{"n_layer": 8, "d_model": 256, "activation": "swiglu", "balance_bias": true, "router_bias": true, "groups_per_token": 3, "beta1": 0.9, "batch_tokens": 131072, "seq_len": 1024, "steps": 3818}
Below are experts of layer 2 (counted from 0) of a mixture-of-experts language model. Rows are named router (the router's row for the expert), gate (a neuron's input weights, with its number), up (a neuron's input weights, with its number), down (a neuron's output weights, with its number) and show model dimensions 0-255. Each number is 500 + 40 x the weight over its row's rms, rounded and kept within 0 to 999. Numbers have three digits each.
Before each expert's rows: a language model's description of what the expert responds to; "comes before" lists some tokens at least twice as common just after its tokens as in all text. This comes from a sample of Wikipedia text that the model never trained on. Tokens count by the router's weight.

# expert 11
Civic nouns, -or endings. The "or" piece in words like corridor, mayor, honorary, plus civic nouns such as city, election, school, government, seat.
comes before: " of", "s", ",", ".", "or", " in"
router:639453463438590450506523476626517560495584518474409556524531483487422441497462470490476524478532521492539494565503436506520563512489539468496434492552531527537464488517481516455498498524526449420524572540506549449486460500465546471459483508491502498530494524431511451446501462465526510506525501481488504429497454430486531575469470515501465498466481496437490520562534485484479531500505468483530452532479524447472542555533468484429437516460529526489537525470488562511487506406551437470466488504572541503439509486553499529493482564457484553559471424579508469497508545489493501491534524525485518485535532511529546568504524496503523548536519534510479490473462529543526494410459470506512408525498480523493436558461497561470445564510470575462524487442472541527625502485442476
gate0:504489537494397474471549528525483512556502496482509480583510544488490463488458529547504564464587522556408459532518578497456493490492483509531460405586453542493425487535518519471476487606477473451439471543554488449498512587421475482531484528439538510520540488481511491474473474468459510557514578540469559473464476469509489498527525429547523467495469497435492467495563513505522493493494532481508481465468448552479458445537510486458491531532440459466536534565553461549406547469517488469483476492452514538521533543462546495449502459522545513497537443506491520493528581579488513550487538521441514543440488576437563548492483533537474465531577520561506438510483532485541494489468509459533524515441480500490508486472482446522529424428436512579503470518459497425521446547452407
up0:467535535529509507443465415513488503447534555505485503552531489526465425501525511466580491524483427442458479413498457493522493584503410476531533552414535483473548570506488430468580511455538536499514536507527552463491527528481515510499537485546509553446480558477525582487560499563442532476469426458550512552501506544500513505486499556547559466553567466544484520537459513532535471478477515464458505452442508497471478516519488547437479523574526476574463439440442460533556509495509525485458558507495549538477578438504475432529480559494460465475450531482503511531490452547466448503530508431504538545446501474478456470559476543468538535469462524497608550454464453508475557455467466512538474502491480547518472462572523535497600528468481462525515472564571450556464527529547470
down0:496475414552449454508457472513443473457507512439514567506460479525475526523478481493488472460533516499508525499637529503514529526504489535429508437461435502417486517481444570531502487456531505507515450497480486452528480449515524494506539424427488477480514589446531485449520446540452451457508437499521499546470461532528496517456498537516584512490540449445491511501540506560495478445543519512526566449479554528525520433563480485531491542546441525503478504524479563511534556495503530508586468477511520489529489470483529589509490458537546505441562430578483450542607513495415541552552521554463573449503504540557498406535457511535491493497446494497480480538528528491545487506487507470542516507473391488540573468453493467503475468478466514544453557531593510566508425499473440

# expert 3
Digits and list dashes. Single digits inside numbers such as years, scores, ISBNs and table cells, plus dashes opening list items, e.g. 1979, 65–74.
comes before: " |", "9", "8", "4", "5", "2"
router:563510509409494431497511432566463543502451454502452527584556457517460497517457468520469465445548496563521473488519491542498604553495587405466426491505515448550484486492517527471432478497565516465529515523492456488460520515505530498370501438528506531500474531381545509472525490499465459456491506440458488499506469472499476548470510511522457533484486475483480537500575452469598488450564530498491554531415567469577541507538482514414469505472493506483515541407451491472488499432543495462519559474514542538448478516514547460505501511485489569494480428509529505505555540510429437553501510555457525535559529511559552554556498544495482479519487427527455550474500477491472449421503459492540514521464483458470507491506514546456487549478532567501461459498459464465565470525493452
gate0:514504479394508523474511490512526515617520459505455489476490539597501456522452498506550466459515587497482540560549580487656524474592513501534522459548498518427498440538521482503531490461523518520516426460494525456465497485529500483497569533467494508538493439541507472445482465518547485414475498489471522429517459501561490539509483490500533452468456464498475496503564486468494512511537469504532490479507507443494485519559444555483498607511566426501502534397570481489487512460521517465509502498426560444475553482532513467534474516500510500541487548509462380462493485501487545500507535513488479540504468465495500604484478523426572523594531474527481513486482548522514604442432464454521506504464399463467483566523509520467513528485479533484516512561471451528554486512493482
up0:453509558475553512468508502519586549530462484522481531468441515578574505465483553495532545427470555515552460524550464479610500534506451532527442466525452516485482486537419507492484398483519515482483488471467514438456521510529519528487501483514494441475507440485480497503457456512508489461483484466474462503469504451554515478455523508480569517506475482526407504455561466375478529515532530531504492462577446462493484466534478555491497527539536457505527560421492494481532442561499506480536536508558536501471588517505463492568485597522548465513530551518498439508494453544482521531466522541471452529513520424524493441535459498407474521558486516547516495503478453539521602507404374516546525516410483464507524529555466450497415487487474492442487453559490456519534505534505467
down0:495446472511562472522461461452533529487474529489501549367437558536596478552495513474545595411513509530559500526435483504522452478426596554505515496452461490544466466538434447481453567487427446478457535497484491567556482467537560535559461469366497483453500491568523465492521519565488441568527526480526498500513538530527506485490533524510549412524507496557524540434515456523449474562483533503458467475513457459437455491558486474494482447521453478500501515525511531461479524550515511460481476562492569448494509469491455526494449558521600474498456497513513552470488477514516464497482493541500556480548481511527534476507565546521523523540508465498546515517426549510482522499430506527479463548480577534490472486494471427460476606457500463514533496549481429481525550472485476

# expert 27
Names and institutional nouns. First names and organization nouns in tables, lists and biographies, e.g. John, William, USA, Team, University, government, district.
comes before: " of", "s", ",", ".", "ed", ":"
router:564409458473540426481499410592445561524504487511457517553511465493434487526440462476487464474479515439486486534496543494479572537509542388534451549523454544516496485524520523400505523481565498515547476497547538494485471485496541537490506447496529494519505561498550463490595469498518510488601506451450507466520480484537534571494530536503473468505452525458511504471523511545538493511502486503507497524445518476550537480518486529418465479468483426463522457457494527587454503481582531428475516488484585467392542483517520461487495545519522572508518442510495494484559539508503490540578437537442471508577527566520532538570457509511488525516493532492459499473478476582574447451483485482505487469468468480453388450468474516486487533505483581534524458504488553565587482441485492
gate0:523462550476517439576501496543489483561439466506534541524538485481540465475571441522457434468570517470488544480609536451511541511532529450523460465544442475497461444453491505465542486559521503440507513579524430499519558495571483516498479489467535539424539479505497561548490462531562573525498488491450516509470441560560529470393510424470481551476535535468463471527556468506513524513454488523534492479465491456513545476534457523459561478568492528515528485482501470492516497443524574471537470451514556451450495470490431517480525503432488461521403537418514458524483466520530470530601500473537522505514531518430544512449449579535507537470530461544471489468532507459536430517454504514540518503498407488468503546521504553462506519475486467505438579409492454515513583538498582
up0:507472555453478383521457478477539591478488519453532544504519551421549476505508485534470518531485537489515466450486583456524514506455546520491452494543502566526430460537528515466432535506451494485470541611535468507535548492589451560529518531506498587479563531550472587507495475460521532588495527453519483496477475451499587455437522468575508528467546515492498491441551448513525500553536490521488471522462441524537476527542478488514563541517521512517514475553558565550503448515426470437516471445468471469526499475544546526528471522483469422481418482451462447503454471494478511496511499445542463494539473567446501531505522549415459524489496559506535467481525451507508443479545462493505557523536486549546513513435463521450439445444570545458575539448514526437509445516494512
down0:415515512513502513436524526508550499540476567536432439455538517504479456528525523507555544478469565532488547498509494496536532507412492596584409514475453544491589451562513505505481469465440525419468485463483515556492531520531504533505504478472580552488457546537551546535519493459509460522549563522517525489501488493529470476528556481486422465493527522503514469520498424487509520530466485545544450453448552526440529489500415557520474512579538470500432439418435582506456496502512568531482510513427540421484497485504472444569517531457482529535524573468484538514543466456501521434468518540517507479530549516439456454451520517430425522555543460478513490452507490463473481502504523515530419504493500565499478556546445542441416453491401554506510454488500531452526542496509517

# expert 40
Linking verbs after subjects. Linking verbs and connectives after a subject noun or "it", such as is, are, was, were, include, including, with.
comes before: " a", " the", " in", " not", " an", " also"
router:622421455389535494462556466501490507545482482476463587577478476548481476551406476497546421426532581526498494491557506502535527475487571429488451514530473552504464516520491521459495509521529463483483523476481464497454502477536615495473529534489471503591485544462573489437529432487519468445507522472513513458511491430480458584511467535500463520439491497488493552535593530493548515457520432486470481488489580439529542478505514520436444495508515561461450486394518536478518510453520494439491502523537539469480488487483491482544539481507490618499511431524472502511513502446421470539550496549465500539534532509540538492557444517451487539480474410551424485530480467477506450429537457494534499528476506480471555543488560498443475524528538505513503472487504479482515544449475531
gate0:483472468511553471455577516491533430491483475533398572514544543465545521535525506541485483505550417493516478471486579501480551483467458542497462471510481537501470518427487536474520531489499480519470454444481589483463432511558474560495537431449519508576591519508524492432560492487511537516561491555552429578587548510479561434466529456569478553522548575399452485457506559465499518516506465471497456485535485472524573453498440526517508457527507511432508500476534479488443404502510509478499571480541537493399478466497473497504511441499493511473513454469503428461488462547488554441504527498467533482463530501484511506552525431534525496423432465566496526530550476579510462498507512489453436502484537545478463427480518502510536504566518538478539496492477489486520596536441462
up0:552455451495473443485447467485538430491512481468464581554468506503514532499594513545485583481436490494569525450567569519546533492483465487479518520432443534608523464485541472498438517488518482507532568428488567490494532479490536472485539414411461435498510547484550523490533497570422513520510517508527448501575523535565542461473514475504526438544474512447434448440517475446473471540555520462532449479488529562555556577556502517504524578508615549489447538503517467459464498376492425435473477482460532549465466471455506450503456491515480556527563496501501496421449437508546511487484492550502506478451551493490494479446480507495528567454515480478558490500521533509538473484580502508533478492455516517456453526483504474434509529519526512529554471500476500545525505469462478
down0:493506482517530444519504437562515510522526551477528447525494516515516451538500463501519534452475472508515451514497542405517511503529475476477514465593450431495574500514489533467469516409477552521564504536553481504569435468500485510388456505485496548482512486501530418529499447525535526557495501508512496469498561479478557412537470523432485499517509503492473488530436499500448490547521567544517556501474488461504448532475423457510557470420532532449520489489426465495508519527511546548555525526504522546527531465518482468558508471501536533496471478500558496526509547519514457432517575511442492546513487521533440468484503526593467524538546567457546484474504546435548552590424482517613495527484509515506415485517537461450496487443464580457516614401446428516464471452464485

# expert 5
Infobox labels and suffixes. Word-final suffixes like -ity, -ated, -ations, and infobox or heading words before colons: Rural District, Biography, Personal information.
comes before: ":", "\n", " of", "==", " to", " in"
router:553457520428577408523578468583517563506498511530402496598485496531475494493504490486498474473557568508554414489589497426479540510500587418487472424523496513505519509469511508473438558485534533431514520484501478527505469565494555495439490463468485523505444548458568501398586492451514559476524491492469497496524485489476512515493509507538517512464580551453521539469536430545537443468525483551505480526516506476548576490483498499409454520504508453473506507460496544524518538447551522414506492467510532449384521474498557522511530482483516565524473430557483555492524545505455484579555462545525508540535513458578488515566535547507510495482491438449442508488543545494561500459480497506440492526468456496429492501476514439454471511463523529470489441473509517485505513461436502
gate0:526488442489552477518563533535544558497499582564558561515473526492575461485498436521549557536495467429515576503505484438500473563423472514505536450483535555554465538592557508482489521548517504463380511459529404539519503555592495472511436480493470417486506559494557466438465453487561496528460499469548515465494494505501493495477527521576511489477527497507573498518517401484493471406520503502497483521502536467438565489555445500532582466514536435518516511484491604499519559432498511508540497484528501564491422488493495454537517514494528529478480551529499496466443592494483523526505526577483465438467500469478491463461485469536452425469515505511486468508501573520519472445428510527488541569470462431506510496455493438473490567548502508534436525494435508465504497459470530
up0:500477457475477526491523467480552475530460463480489445552495569513574490526549507544497509508444487520482537537527447499396531466525484588493533489477445534495478507525529499590509483436488409529534452543446531589461509525484491443494488469489515466540540488534536453509540494470536538524454407522441394589476528553471457491524561489420415506548416505556509532474546548486538463469523490490536439421466504523551522547452453524532538508501431563528390490497520523489509520485505458464559538491486515491507491511517551452409508496581472520513561517466429524483509498510531535485556493506477412483505492458501528485529512452514547479519528569474425502565555462490488515509537583506505433486458530481469483532518533529469554540502528532439491546579473442467451505486520583
down0:458477511466520525442540457538512502490563476519504486461453377413443484525448486499508506456543488509499489462515485471495528419505518515428597471458476519510535499500437462411463488468503498525584530455532483543401500439446620518531513515535596553493553468423551489453486518481489512499525471546484495445481524513513606506450453454576484455521571503532475533483509439551458487557509556432441569567529537511511484516501462495487486562447520512369509555523497523529516520473489526581484492477479491464545502519480489484469574512489494436475523515513567497563474524502484495492502497502527472427460446462446542492561488467434548541527493510519566479522507534463519529509560490506466460455502519503474501545528544498485483510531502532527550532513502437424497558539554421

# expert 54
Decimals and ing endings. Decimal pieces like .4 or .2 and digits in number tables, plus ing or ed endings of verbs such as racing.
comes before: " |", "%", "5", "2", "4", "3"
router:558515550427566434466534420607440518450450471486476470535553506527448458472489526504554465438550493492491458499482516466480583518513586419492448478483498489550453526517504495400454525479542503445470471465495536478452464494474546555463470428500489510546493569452552417444561516487454503423589490471521488440473485470501546545544550519495468521475527522498540569506533492533554499497500499539511463463497566519579592502536490524395483462507487515441542519466554534489513479452576529487524512480489520527465545508510508437479516551467503545427446459491494490513517474523487482543543403482513416515589545488559485493531470525513492470529490435474430539469535485533510439510495518440499497555483497473483510523513520563427516498472511567483550570476476458526556523485486446
gate0:463485483511546503495489415549503507545560474477456489485408545461478500451511443501496488408450518541467458494507510555518476473478459503453491454571476498523453422553580543511469434468511498476509495443479535491522521534528496513497539593527475542422450504552382433493421461512513537519424473456396422564432531399505467525499548476595515526485460531543436567488552522463534508467465500486541462514553448514497478575478487509471517533549467523549490554457502479510543499481518498504448579516450539508494454524509491537457506451573490501592557529465458446480530533492541523539498535561500510521487502492495579520539533591518459489517512518486499524481528475560529485471478573537483483464470526476467410471535463475483450480538532495495505470486520566478509541437494566
up0:463526525545532517554537475474468488456464535416517494535493480493466482499518503495502512491479517513447495532536542489496508436407599544559528483535501423435512539517438494532560528410495462511535520442548493521500468456433453477500423519517509484538522426432560466512463454526434430527518474542503599498580502513537517545476493576420478479537530494521535463494477521514566489532448527551520529433449527510470518524506482498523483487469485459443467473554507515549493529508501459595488501510485511492493499500421529458593503495460527523474529462525458518488470493497470388501515532486522538546458452549502438509535514463505520544532469457541497468529472514402502491488553448512464476459555503553536576611474579456480477554477460451566544473537603481466523551506581528
down0:454504547543488479555538533531479492472438517486475480476437495480566551468502462526453534447469516520468454541492415445471539442517456500456449373518548485473530512468504484489459473511425491537517436475553538505506465488547449575508537473538538544510548519446539516461489507448505528469487521523454490507474443475477480450493526422553465522538546429524508466476569514453480515535522471508552484505429455547500551558574501486498420523510497484627441472445510475466490541517499464507489448463448566408528507520494497632553525461574547588511488471495538481520581490482442493495481468505507440615487467519532494514493476467596459504563512538500475471509492520464494486446489505498498555525532489486492518494543483487526483528474613546506491508436567500449464500543557480

# expert 37
Standalone numbers in stats. Small whole numbers in tables, scores, goal minutes and stat lists, such as 2–0, 25', 15 in sports records.
comes before: " |", ",", "th", ";", "0", "5"
router:636501498424586538512527425598522563530487527477449479554543504546454506518454485476480500413521470463480476515556560497516584537517555428426465540512504521544473498531499471426502529514546516494558469470501498411472501475463519527457498534510497511538467561488496448447534473478491479486562496486476556529454479449507479526536497526557473492432517476535520533507517437507515503484487556504450471512428497427574560483529463486435495508482482501464465563398448558511507485416491517448504489502496585447429542525489464485489560514506471556465451407493496545546558501482462452512531443479491478497595502460507524511561545496510480448565533462510411521499494488526522476423485517496475418517458403506534480497498541466425470484498524551535565459480498484538518503508483495
gate0:488488504515559510501455466522542597564517513493475497436571487481554482474512448474465539503481478494399508584530473549485533610513474437479438495469597492517457530475504478438536535555505532492520488426432501521435496456485531466545479532491476486507435418555530512513477471490435411479531481514502496495452524458499494505512482616474551502424511563443510512499550478519520497522504497462522420509472495587483552508499494435496552457480445493522487585538496495518486519526502450532497481533473537512496501489403492426481416579543506514462476593509476537527508495438524493500588496532550494503452582421481530494489544473500478411456474578463490488550528494485486485479462459504526443572538502455529458487433544526495525546508480551460563504497569462554478484519478477
up0:542559461500442499532609578460546509521498449464557469502467441514509477516527589502506506533481479476517495493495532546518399424512537521430515451456497462493464462582489474559484464466508450515490446529510447488532539531497482505488462517444504475499523541487511498505501542479518540526510539474479433529570498541472502509490580454437485583500502427517481458540466508520487469457493495542504569469539537417534491453516546499516431447595502502501535441484475497470498490534457515549538572477491511524460452502530498502542528498441497466530471504491480516486480513552490530506458436519447549477512500558494479484510452521503560551517558477570470539491440545589398503537569522471468527483434530469400542545554584466503559438521534458465426457466585554448538581467490555
down0:409472489487479511530538471597439511519536517467500538513459517590516416466488609494594427593508518514535501550480479463508541522520446425542615496517455555416560494515470476527531522417515476491492477557504449447521500476554510555547451519469536518542421486454534458472553452476547519548550470529521486499527562464499524557419487495553464495487535511524524508511507551500470505481545483558531501468482529497488464497421474441466432511503508520444447500549527553459520498487527492451497479566484509491511533507481522515553455479523564526547543548468467424510468515531463507511514453504480484438456430525505530459525508486524467459575430569430488523490536474508553496475536472512500497503541467519501503495446472432579455416469424544492533500432477480572515482521423490

# expert 13
Infinitive to, verb stems. Infinitive to after verbs like chosen, wishes, selected, plus verb stems and suffix pieces such as return, work, sent-enc-ed, abs-ence.
comes before: "ed", " to", " be", " the", "ing", "ence"
router:586458501392607449544478467594473549555446477430478503515477494507483429480471466445595478452493505507469501493544500598490506466543531442450466502499516548456453519464481597445471478519577462458481513494495479526523460535502532482434472446456507534503503526458554468485479483450468524558500485392479447485500479430454526541483514554494532494480516525490541501553517538518495481462493515512507527523486531481551567526475508469390455539452525509455544510466523495510522480452575493468490509513495544506424425529521524474533515524469481587524511483503511535584516566432495450517537442474494524456589506529583576559515494524511497494501476491499418512453493483515490482389468513448483531416519475517475502510484535504441468492504512540526572416440511485529493440518490483
gate0:516493589517466447497536512528448521431559542405507570468522457495502498538539539479442537501525532418420574460530536495481478498459529515463411546466492467531533458577526508531502531515515471527495493449444437462508480509487528502503454462497544469568484468458543566530465529487514469467472526492472475487484527539491519519454595590560454565504483512516519574524516494596472460443560530503452460535474456477576522433501455468481514429488479566492448571479533428559556462512483486470521480506457476588500499489487502445487454479523503560484537489496563505531489513502444464560464520465482446479491568489484540450508502463480538469505518540573559534521466424574424556554517436466437496490523481518522462528494403480511504494551440505434507502495549450475552540447483537
up0:529516469502558535498510509496519487563488519510517459530483542491546500452509465480530440522502527592540504564461510545572486495492462502485562490476515535539481524488436472472474527485515552479464525510525540479386506521456460511511548532551441517502517518527481464455565481487415474481552432486475544595527560477522475562477462457455537393477524453436474537456485476452518455476467508505555470490446582506485457511530458532468573572502566482453522501535472509510447531529496451486504555453549522467497529541539439435539526527474587429541481491463468479478397509526534555510468492494478515559539510441541561527507517498521530502519427482454465417458510487530518535458426541533509437492391513503473547412582481454480516551530527520587510487454487508487481487590554459
down0:513540520417495561513525497550478554501485534497496518475473531435513481503497531457558554418511423502545440554413497532456549510500488509485483476453557481508464449464573388452546518530510497477498522374522468469527495456433489509486456499499525559491533492516553478564463452491467439486485543526514543572576516489422487578588546543415480595488448493497433517536491508466503507556524494491487564552451530528538430504482482497508510547520498538465516560451411478529465484478473554493483482533530529540469534483536549439467535471432521507436528471517514540508499466440547542418470454502458483497497505565509543436518479507503508558573537435532494535484462526449489533527512513499450452503513473519494470501520513429533496532523431539442491417579585500552497505503510463

# expert 32
Of, for, adverb endings. The preposition of after phrases like "as a result" and "due to", plus for, about, and adverb endings like -ately, -ially.
comes before: " the", " a", " his", " to", " its", "ly"
router:572462516466526461496452484551468564504490533457496546558437477490495461550499501483513456497554509508512506497569542546520570533535514426512486481562487543495489467494478536428510460472591499476495531510519489481491444528515565592442435456504504440528507514484529524441538439498522515511476509400495479428480455462546453467514514537467427523451547540502492540560533467543524414494576479435531396545501535446577558503581428476439485519488506504453460506442510514506524511451556499432523561489459537425443475515529540469531510484475472556488467416466482497527534513503443489544583413461510551512499501507540561505593534520506501445510485512465447501436540463483488449426467505473508525506511512496490511531449502533417501498565519531465599495509478513578554497486470496
gate0:498419452498559492528468435500545494481529504441389563481462486504528502492432476536534471458568458536469510522507441530538534485480481461548472529528476531507520504454446486456454565503512509498482431485562529536467481509531490519471487512516506526459535510493554417515521506500408464533504441486512506442466523484540434479519501487520449438461521482396529480495461526508492544409531546576577506476400575490616595546455523499498472447521452569449525446504465503468429434523499488526494428475561556489492489560534509524519494444519488515554545532514540522531513539488509460457540457510493479571508452489557523587412558568539492427493506536502430469513469477546504458488481497476442530548448516491498544523446475513508487530541552492483489539479512553519489589554495458
up0:528440434521500554494432464467489523561493471544482542451503538504543513511462468480458436478475492491470505549506519513535487477530456477612487580476500548490584451494521553441468466442440467516503465558503515547472551581547527516479458497540569439480498443451477512504552495495450508488458563494467578513542539535506492434512524566544560479492497500515488493531465542513534506538479489456503528541505574501400492574415440471491491354502434540542513462481514464465474486455493534550524506501587538458530449477537510503455520491475525504478481514549528560395531528512465441545542431455539509538446533482400526518442456529489487466479580462460558426515466531551469470474488523499494512540494504548524551505467459556436484500505491529444504479552451574496494529497481492
down0:443566535506501529483457533495474529528407478452500494416555504522529509439480518458494466472521528479512451514468473478449488544473441496436521484515549541551527455571476489505505522483429409471445441471561513502478577504501534520538565529499522532508480591507448509456505478412489521440490562489507487508534513533532592512482511500497465530560492516484527532458553476510463460484471485544541441482566602468488493523541555521450569481537476485467456511476487483503513508515432448468506481491437550479492481432555517481474512453501550488569434471420507488474476496489504497402505497535489544456431439543503448565399477481566490458435514513564501536523491522573533547512515545443472520496519597510476537485564599507489580500495544524551499556495480486546485587509459436

# expert 12
Table cell separators. The pipe separator between cells in Markdown tables, mostly after numbers or names in election or sports stats rows.
comes before: "\n", " ", " 0", " 1", " 4", " 5"
router:657497520442557448418520442557470554516528462465473516548502464492517460524489494443491490435541536507496502521520537495489603524512543492520443499453461513530492477492485544428482458464531495447522475451459478505491524565511564477421481523461496509518489554476555446457523388483485502467580514474461472427480480453532535514509518539530485503427543522439509536470517521495608474494481467494537464521498586454571552434527472476470481473464497487491467543395494509555514508483547506471494548529444601510414499490528480460470489554518458568535489459515461527534516575537462504531548414465455529470561527520468530515570525499459502496490468461520414537502523524529490434460483497467518470531496487552505521530492515489476487513485482581493540467450508510492578530448504404
gate0:602496514559450505445540480512519508462489499482496468546439523486460485443506540475466570536493528485527516465505545497515478587517559491524486575480522478434493489534598543494502515487540574436429492582527494527515499433493409548520499524464545515446548502521475587453436470488438545503465431481561499549460432518456388511520467528513498527510532426486501547462480462494508524511508459496497540471551493603526523465572460467475499433456460511513503529555470525456499488521488518429535496531470463503504494510430553554461457449523502536477491486585488435503543489427483483471389499532549501523506511515523564507494479576520490534517436505466434468489474417462534416524517510469496552444431553535454546461568491435560481517544533475506539498494511488527485544511471550
up0:466522509445475486508436523510455471397519505531512494440426520491496488456533456436473462488507558481508526547508525600516507506530496529524446527509489545553490496470536493584398547496509435449507506505401544564466507496537459520553439476528414492477501511492552528492422556551542469464544510476524458557456509528468435477475475568543607477592483475490554514519464496467473546437529409466577517530467499501443500534561486479509481519470524536491530451536551496504516492462509499464518549507574490449529532531519488550541531492565499493535524451621420502502527513486441556480502469540510496525471480460468572580470482529495441546517484495483463501503484521426525401486531517489546455501481502518439511518536588426549507474454505512492471436437504477452475537533539500
down0:514478514581474533527516522524549508497491468447497480482465536453500512465501488426446609544487510504524413498406519511490506447484491509469488495457561474531553465572496530462563497518470503549498497478522527497469429528587528550457526559481491529431434465561460520484510485495458440573419493523571474509564587464511504584506472568451451515479532536544470509564528504546471489451551507474491502497560488494486515435505500572470540563538531506517453513496505538472519604496547506537445509526537556481490493479419462434470478484484560501483490436515443537513485513489436468611575588466468452516469531430459589468559442498520445457535560478485491511495549477500533485459511536457491521473496481492505479531459485467523433462532438462475489488530505404482435472530469529

# expert 7
Closing parens, name pieces. Closing parentheses after numbers like 1), 3), closing quotes after titles, and mid-word pieces of personal names such as Car-ine, Car-ra.
comes before: "\n", " |", "ine", " and", " is", " ("
router:576501454397583391466502470581448511451546457490520505528519527554469468588402484503491519439501580466459520475504523555503590517448528438504514483454508521508510447522487561512506489525512543484497479500533482526443519527488611454481493498478554510542473592462565465421520380511478523528525429513520469496493499477519499564507550489585483526459470521407483530532532530469571477462532543438491502518439536472525493443498453511479464530518506451466491572459486519561540473440510507465500497534514514517452554469513474467468497521484530566500518426497488563501560533465493507533474475551520534561547523522546508487570512528533434531474476439476471574471461469522527430503511479428498433467456462485503494535476505505507469522538494583538514482507485461511555423459463492
gate0:567499487495603468496567533534477517522497572444503464506552583501452541449462547482553522375453532518467535560465452479498510509444468517534494445451432432506544423493461496529433532494499498529517476450519450432488535488528421462517485463457516542500586501464473569508557469594445512543553483534453472542545489576507523448517488520508549500497537492519463468556516457486461479507517478551536541498519526539501520471467491469485570473491510528503526481458507486481513506417511513480537524439500504435546496534450496498493521463456511536527556479494525463546546574450437494431459413513494519545553490496521438540495512493545508446494487499459485486533502533517413500503499491506347505549550501500462551540426468528482596479534525504536523495392460546483533539488463521
up0:504509445493511540528572478470537437469465459487507481489420481446540457473502469507451506513528518485475517428621460452530515535526459565499559496490404476504467546471471528498477515551494454525443470525474503586560524509525458492582584528462565424492451436543503542536453486474467601482425557527510453506496574512495543414495496450543516534503541480453488503452492511495460500568481473526516505517524413472574535474496512543473488537518435403550550446582451463491511511420495445516512548498477547481508580454501541473555422521501464497513483449462443523502470509611438564545468529525510484504504471535465480511534520516470442454588559507541481521508517515519499500480492519486491494458525499470523504464473500531551489468548506519565505539516430507528579484485541441
down0:474443469495501551505490458480498477521426427415529489480483496474497456433528430519513482513460472491511541451491469512552497541467422557556484545511542424523607403464474477509471449466555537555443541447489505516480499525562514597474532489497448446484458494440461540490535473491476475480537440457565388528519558535595587542541477446487486481470521491510527553417484530520548534568495540464538487549517479512452472500550574488515524536474499514446574475412533400578512518524398503474511525498488450512512495525532482502479490465491538514561516512457487518576513525507546552522503510431514432513540516494461537502537441484522509580516522554478470523454514520426509499523502488442454432492462509485520482458539537516536554462525474528504493493492565549485506519437472543

# expert 22
Month names, headings, table breaks. Month names in dates, wiki heading markers like == and ===, table pipes and line breaks, and "that" after a noun.
comes before: "|", " |", "\n", " 2", " 201", " 202"
router:630432511465546449482537381579495508542538463448501477578521467495521456476471448533508501463531561561492507463481557469491563520453585462468427501492483521522494452488473551466517478534574524471509487508541530531473434497465565523399473517462549490509473559448509473462541430490462500505518551500482478494489440475528501505546565508496442477486571533476503471522508509519539448505526422495481453474505518429514582458540501504367467523447553508445460495435484492534486516434506568440516513458509515516388540497518510505519526496426555545511445433522511462553546505560445419513540480481480531493571539511545619494517519524504501456540502470523475511489467510499511459466550464435500480509466442520499503476456591483457530493540515512520531455514492507497506497524477506
gate0:534443536475478508485511526527507461527508542428488518510576482511544504550580606503529497452453390466529452443534477530434519511494475476430558455541488478506427502471532562459483508502510448520483450448544535485453422453451558536515552501500511453540512542518528515571491484522460480475473502512496399429452447445508489500518486488512409545508537511536575556510468540549499551465559568488561445503501468513450527540564507574463507530453512469508426471537472550493497514440463525515511552494504532498533426477499552478513501557485414515458470482546498489529523416564500453424479432476499485472462490543531553512512502552576509458538474464476448523485466504433463536502457521486455527560487526525513476448481509517530539515543449542532514549625427471506565506475525514
up0:497580518519537513513442511481598457566511447490472522525457460514467508467517522487533532440554513508490504572467524462481545488518493514529506522539496500525534566522452423563612510425515463492536458514441515491467539519483494532539436426480499566501479492535479480479556492517516494568520454492461453467511503573484593523490560447512479580549506546472486522454510503438544493538457460444445459477447538469524510524477515542494523497491568460528525508451556508506476491418519512531467513523566481510439531475489486493539459470426525448473436523480542448468431544548505500527497534451550517459425527565512482463448515481481470498496485470517458586505407509515505489501504369398528492500526474397511444549516529589458496443513448441453572505541509523493557549487478474
down0:417565485516522518524552507575512553525576495455501535453522553485501488550463500496612470498505517500481515599549454496495464519478510485489483529447500502463555530476504472540529473480498466538558523502515529494515480522464417512455545504490465431445463481523513441416410443444496463500608447508431530452478475439442498551494469462521508487527561529548471559438561527528575544570491487512483550483530481442516494510504493530487513466419511486511429393518499526467483506484540495482491410485489449474515480562577564482459474458456476504423451523528534540450460483474427570495533517484535469524541522511495482539432566552546443513511517549491417548526540482455531557469572500498474547519460472533477455493525466502494505443446504539540499514459554537453569518563472511